{"n_layer": 12, "d_expert": 128, "d_shared_expert": 0, "norm": "rmsnorm", "optimizer": "adamw", "beta2": 0.99, "batch_tokens": [32768, 65536, 98304], "dataset": "wikipedia_en"}
Below are experts of layer 2 (counted from 0) of a mixture-of-experts language model. Rows are named router (the router's row for the expert), up (a neuron's input weights, with its number) and show model dimensions 0-255. Each number is 128 + 24 x the weight over its row's rms, rounded and kept within 0 to 255.
Before each expert's rows: a language model's description of what the expert responds to. This comes from a sample of Wikipedia text that the model never trained on.

# expert 29
Description: Pipe characters opening table rows, list dashes and heading equals signs in structured Wikipedia markup, plus rare prose verbs like ashore.
router [113 124 119 117 126 156 159 141 103 142 149 166 141 126 117  98 173 113 142 146  96 145 126 183 146 123 131  79 105 106 120 119 156 107 103 138 111 135 115 132 111 154 115  93 156 142 104 107 148 154 153 163 105 168 136 106 143  96  94 137 135 117 137 136  99  75 169 107 111 131 125 146 162 111  78 122 123 147 155 165 120 136 110 141 118 132 138  92 111 138 151 105 150  82 147 147 148 119 144 142 110 111  58  94 130 131 140 121  95 185 136 174 106 100  66 106 147 114  96 135 169 162 131 127  99 108 131 103 101 121 116  84 108 145 101 130 158 128 137 106 166 137 137 139 104 151 104 121 137 158 102 115 140 147 134 130 108 129 108 152 161 150  95 157 108  95 107 155  87 112 133 113 144 109 151 150 169 148 145 101 115 135  89  98 112 115 123  98 101 146 134 148 102 106 120 121 168 143 142 126 121 108 108 158 122 130  86 149 121 120 124 141 110  88 109 170 119  98 129 163 166 133 144 166  93 120 146 119 117 126 111 124 108 107 175 118 101 164 134 133 129 178 140 175  95  90 160 121 106 130 110 119 107 123 169  88]
up3 [211  89 148 115 100 139 139 126 144  92  85 153 171 100 128 122  70 153 134 107 132 117  92 167 160 160 101 113 152 117  96 152 123 124 111 134 123 113 122 158 111 134 111 130  77 156 102 195 141 114 133 145 123 154 156 121  77 181 136 129 163 162 129 135 103 132 117  82  96 138 141 121 154 131 150 143 144 119 147 147 110 174 117 143 119 130 152 140 143 159 133 124 140 109 133 111 164 156  81  93 135 132 103  65 129 100 154  88 134 111 138 126 154 109 130 122 152 130 150 145 148 157 103 115 153 177  75 149 161 142  91  85 118 160 139  76 146 108 122 114 122 119 105 124 172 144 129 120 115 116 139 130 115 109 111 136 114 145 133 135 107 124 147 162 107 155 156 152 144 129 141 120 118 113 104 143 112 164 148 140 132 129 129 132  95 161 131 160 134 122 140 128 138 126 145 169 137 107 106 160 115 110 132 105 136 107  98 131  83  92 103  86 145 173 106 146 149 111 121 150 146 152 174 134 142 181 126 160 118 138 123 113 108 103 118 140 150 136  96 134 103 109 132 151 116 132 142 109 113  73 130 131 121 123 167 143]
up4 [118 133 117 126 136 137 159  97 100 100 125 124 142 122 131 131 149 110 126 143 104 136 143 116 103 124 136 133 168 172 127  88 135 118 154 123  85  88 125 117 122  71 105 141 147 127 149 181  89 117 147 127 126  60 118 162  92  96 111 104 117 175 131 115 105 141 117 168 142 105  99 130 104 111 123 124 142 119 104 171 112 170 144 141 155 138 138 189 156 119 146 144 130  91  96  44 106 184 140 118  99 152 118 126 142 106 159 136 133  94 114 127 109 190 114 145  85  96 109 118 118 124 118 158  96 118 100 175 128 169 149 122 141  81 140 144  97 115 193 134 114  87 146 138 148 133 149 133 163 102 166 150 120 135 113 117  99 133 112 140 172 113 127 109 125 128 142 161 145 135 157 165 133 166 117 137  83  74 133 138 142 138 107 148 122 122 132 162 145 139 148  93 143 113 191 116 134  91 151 139 120 109 143 121 135 135 159 133 119 125 156 121  86 132 133 151 111 103 154 148 126 140 122 107 110 159 152 114 105 156 119 125 148 157  86 137 107 137 142 115 129 156 148 114 100 127 137 123 127 148 153 151 133 121 115 137]
up5 [146 120  94 110 107 118 122  99 132 100 139 124 149 127 119 138 114 129  96 151 123 153 100 122 131 100 117 116 121 127 147 156 132 139 111 119 127 132 179 166 135 151 140  99 152 128 129 123 111 114 107 141 142  94  98 151 147  84 137 160 140 120 116 158 131 145 116 133 154 139 108 114 115 133 122 134 107 133 158 113 173 149 116 128 129 142 138 145 145 129 124 108 134 105  90 165 124  86 158 159 121 140 162  93 115 165 117 140 116 121 114 155 186 138 119  70 144 135  91  97 148  75 108 176 132 102 111 143 149 112  82 136 144  98 118 118 137 116 142  91 132 195 136 119 105 129 125 107 122 105 102 138 163  84 124 141 129 127  94  99 106 117 105 165 110 131 116 132 196 120 150 182 126 124  93 120 123 113  98 140 111 135 145 109 143 125 129 113 142 159 108 152 146 130 137 150 118 135 137 147 114 138 127 121  92 115  91 159 126 146 132 151  91 137  83 113 140 128  93 108 148 104 140 137 154 108 154 115 138  68 113 107 191  73 109  55 157 169 161 106 165 137  84 125 150 146 109 152  96 118 112  95 198 157 131 128]
up6 [141 115 108 134 116 122 148 107 122 126 126  88  87 105 137 130  82 135 113  94 150  86 136 164 136 105 137 107 127 114 104 141  88 119 133 157 109 146 128 145 120 126 107 144  97 143 105 197  98 121 112 128 136 133  88 124 148 128 138 127 115 113 160 144  93 155 147 114 142 163 141 128 147 181 113  90 112  79 148 115  94  75 143 118 128 162  85 149 126 106 108 147 123 139 128 106 153 134 188 156 137 160 122 143 113 143 155 106 141 114 167  91 128 135 117 146 100 142 139 114 130 153 138 142 130 159 118 137 155 179  96 102 183  87 149 136  97 112 109  94  95 145 141 111 159 122 161  72 109 111 141 101 152 125 135 156 131 114 116 115 151 124 173 122  93 114 170 137 112 132 108 147 162 131 112 146 103 137 160 192 140 147 113 187 119 165 173 117 125  97 144 134 113  93 134 117 104 139 165 143 165 177 150 113 145 112 126 125 182 174 128 144 131 120 139  91 197 146 133 110 130 116 129 126 137 121 136 127 104 155  65 119 131 129 122 142 145 129 122 133 117 123 127 163 146 132 104 118 137 156 152 142 130 106 109 117]
up7 [164 137  96 120 112 175 140 103 163 133 153 133  85 121 122 132 118 143 174 105 132 134 151 164  81 143  91 141 153 152 150 132 120 153 111 140 196  98  95 114 136 186 113 138 121 101 144  93  87 174 127 102 190 146 113 115 114  92 107 174 143 144 152 145 118 136 127 151 142 118 109 196 146 132  82 125 154 153 150 154 143 141 124 147 143 108 140 134 133  96 138 137 113 113 120 164  69 152 132 115 122 163 131 129 113 132  95 134 125 128 106 137 115 151 151 108 135 121 105 149 141 101 147 139 131 100  92 107 115 128  83 116 148 124 121 138 104  85 142 150 139 127 163 132 131 112 107 130  98 149 125 113 134 138 134 129 125 151 140 146 149 130 144 151 123 156 142  92 141 143  86 155 153 127  84 115 103 122 128 160 129 135 152 121  80 170 113 102 164 140 114  72 112 123 101 112 107 151 165 150 124 117 181 139 108 108 112 137 125 133 139 117 140 128 124 145  98 168 178 114 176 109 133 144 165 157 134 110 129 115  92  79 171 145 120 119 103 172 146 119  92 116 145 121 138 149 134 130  75 112 146 132 114 168 129 156]
up8 [112 116 102 152 139  91 121 116 129 141 116 140  93 175 135 134 108 121 121 126 179 134 127 142 158 118 120 112 135 138  96 135 117 139 154 142 152 177  69 148 154 108 125 117 116  89 130 145  98 133 144 162  80  84 156 162  94 127 111 105 128 117  96 105 133 158  86  91  95 109 101 144 121 112  78  99  98 100  89 125 123 121 105 160 137 164  96 156 189 128 115  91 110 145 108 140  99 111 135 108 157 149 130 131 173 159 112  94 188 137 103 175 122 122 157 150 119 104 126 109 105 147 123 126 110 108 115 157 128 122 130 133 117 146 144 141 130 123 124 117  90 148 106 126 118 140 101  59 159 102 129 139 123 110 105 118 137 174 169 131 161 151 144 145 148 139 134 127  93 140 174 110 114 144 135 128  92 100 142 148 140 151 104  93 121 110 141 125 135 124 118 124 105  82 105 132 104 123 148 121 114 149 162  65 153 146 174 155  95 119 121 112 132 123 143 129 106 131 139 138 117  94 135 150 133  84 151 140 149 186 146 141 134 141  92 108 138 160  97 119 155 114 117 157 118 114  94 114 142 167 118 178 112 104 148 143]
up9 [169 123 141  99 144  81 156 160  85 155 113 149 155 135 126 137 100 141 110 101 133 127 114 151 107 158 162 141 144 157 124 115 111 125 146 131  91 115 150 139 104 124 121 146 119 110 148 152 147 124 160 164 149 119 118 135  99 120 116 112 104 112 127 119 120 153 125 128 152 164 166 146 155 132 136 104 124 102 131 115 152 107 151 161 147 119 152 141 130 104 113 147  87 118 153 157 120 185 144 135 109 152  97 155  86 117 114 141 112 171 121 142 162 161 109  97 132 122 114 104 105 132 134 128 112 121 109 118 103 127  68 141  95 166 160 166  58 106 141  95 134 102  65 103 135 114 113  68 166  72 127 143  61 125 151 117 146 128 174 107 131 105 145 105 115 107 133 135  98 142 115 144 100  94 112 111 156 139 107 134 139 140 134 101 125 104 125 118 114 112 101 122 111 131 138 100 125 122 147 157 155 122 115 130  97 123 119 117 149 151 155  92 141 136 143 111 158 119 160 135  84 157 147 167 157 158 119 141 100 137 127 132 141 130 137  85 132 107 134 191 156 107 127 105 145  93 175 152 118 139  99 155 156  99 135 195]
up10 [ 84 161  97 118 142 125 171  99 132  99 158 152 144 112 170 108 101 127 130 108 125 132 113 138 131 133 164  95 135 116 143 104  84 186 132 103 129 108 125 106 111 124 131 136 169 158 130  91 157  84 140  99  96 120  85 136  97 117 158 130 125 168 135 127 147 121 122  97 137 103 122 160 139 169 139 144 120 190 135 138 126  97 151 124 124 118  93 117 109 112 120  87 124 107 171  87 107 119 169 161 153 159 145 146 149 119 121 115 148 162 146 130 143 148 126 143 165  85 124 112 130 146 170 136 132 145 117 127 125 135 125 116 107 139  97 143 130 127 171 101 119 145 113 114 116 107 149 150 114 105 157 197 159 135 141 130 152 153 174 130 107 157 123 132 133 109 120 120 140 179  98 115 127 131 138 139 121 147 155 114 119  76 163 129 130 149 117 140 149 152  98 103 179 135 159 130 134 101 161  77 134  88 140 173 131  99 144 118 129 162 134 119 164 172 137 125 168 117 146 137 163  74 144 151 152 127 162 112 147 184 152 123 107 115 124 131 116 132 130 129 116 135 107 142  97  86  95 104 155 105 130 176 175 135 116 106]
up11 [ 94  95 138 100 126 121  90  81 160 110  90 118 118 115 102 170  85 107 108 126 129 198 112 132  80 117 146 119 126  95 157  98  77 119 167 117 104 139 166 144 118 116 173 123 104 165 161 108 154 131 156 117 112 137 141 104 146 132 144 124 107 160 111  94 130 181 139 137 125  85 129 154 133 121 153 126 163 124 170 131 121 142 112 188 135 145 149 119 119 134 100 139 114 148 116 164  88 158 104 143 102 124 152  94 125 120 110 144  92 152 185 120 136 118 163 141  92  85 134 105 142 149 156 134 111 125 100 137 136 120  82 161 175 123 125 164  99 113 125 141 136 165 111 104  61  93 131  94 132 120 136 117 127 147 134 107 133 128 137 144 158 114 103 154 181  91 118 102 152 134 122 135 157 161  96 133 135 133 154 128 111 103 104 106 114 133 125 119 117  85 137 124  89 103 102  98 130 101 136 104 148 161 134  96  93  91 105 138 139 131 158 151  99 131 111 118 123 138 142  83 117 148 130 108 133 144 138 128 123 102 112 129 135 127 116 113  98 118 157 137 159 133  63 128 138 122 126 112 116 163 106  86 106  95 125 130]
up12 [114 125 124  89 136 155 156 120 122 116 103 125 151 141 122 132 115 158  83 159 128 134 130 106 131 117 122 102 143 145 116 129 120 113 187 140 120 113 110 169 135  94 157 124 167 166 127  96  82 145 106 137 149 144  88 129 111 106 126 119 152 132  64 132 135 104 162 161 114 106  92 156 140 117 166 127 123 125 123 110 103 124 127 136 136 158 137 128 156  45 141 117  94 125 128 149 127 110  99 146 138 101 163 148 124 133  79 136  76 111 144 110 102 129 148 150 147 125 105 107 123 136 105 130 114 112 122 145 139 110 144 145 105  91 118 140 109 115 154 167 172 101 105  78  78 134 164 109 117 100 162 107 105 118 105  89 133  99 132 150 115 146 115 157 129 125 103 162 172 170 144 124 139 109 149 101 170 140 123 149 136 123 143 181 134 180 110 136 174 138  69 114 144 123 127 139 130 100 135 159 159 112 125 104 106 128 161 106 101 139 170 119  85 134 148 126 112 126 130 104 130  91 168 138 131  95 156 147 138 163 140 128 121 132  88 126 140 104 125 156 182 149 179 114 129 172 131 142 121 169 116 142 122 149 151 159]
up13 [110 109 154 106  89 138 114 121 144 107 109 124 134 136 135 130 105 124 137 152 132  95 113 151 149 139 136 138 156 102 159  95 125 129 101 120  94 115 143 125 110 116 167 139 139 106 151 167 126 130 135 109 112 103  99 117 125 110 159 111 133 125 155 194 154 147  89 143  96 197 138 119  82 102 122 152 125 136 119 103 124 108 165 110 137 118 147 138 125 156 162 122 136 128 119 103 144 171 121 129 125 129  53 116 139 147 134 133 161  86 128 127 117 149  93 136 148 129 152 140 119 139 159 126 119 135 118 127 118 147 114 139 165 118 134 145 132 117 159 125 115 118 119 151 153 134 148  91 160 146  94 134 115 178 156 150 149 108 149 164 156 151 130  69 122  78 143 132 141 116 146 128 122 113 111 122 158 101 133 129  93 115 120 169 159 183 119 136 117  88 136 116 161 143 142 101 138 103  96 113  93 157 137  85 106  44 105 132  89 147 118 102 124 133  93  96 182 132 118 116 142 159 129 193 156 187 126 135 141 134  80 148 128 141 131 162 172 119 116 131 122 139 150 119 146 145 156  95 109 152 132  93 181 134 108 109]
up14 [112 134 132 102 123 121 185 122 114 133 151 139 101 163  88 110  81 108 123 124 145  99 113 109 117 105 131 119 105 117 136 122 138 130 138  91 138 116 106 165 101 150  76 110 140 159 100 117  98 145 184 137  96 147 106  80 109 136 112 144 110 125 153 116 126 131  98 156 104 125 152 132 125 141 142 137 132  54 121 161 127 105 118 148 120 103 193 119  88 141  87 104 143  95 125  63 150 126 130 136 151 102 177 136 143 128 119  66 131 140 173 145 108 123 111  95 126 125 132 147 117 174 113 111 139 122 157 115  98 157  92 123 127 162  97 148 121 152 147 132 160 129 177 128 123 159 155 101 117  85  99 143 153 128 137 117 122 122 138 133 138 138 155 113 119 147 138  90 122 123 107 158 115 142 108 151 114  95 101 142  87 144 136 162 118 147 116  92 118  56 121 154 148 173  91 108 130 116 130 143 135 162 118 105  85 109 126 128 126 153 139 101  89 139 110 112 177  89 124 103 157 132 126 102 132 108 137 148 126 128  99 179 130 112 160  95 132 116 102 107  84 171 114 119 132 148 160 132 133 142 106 142 106 147 135 109]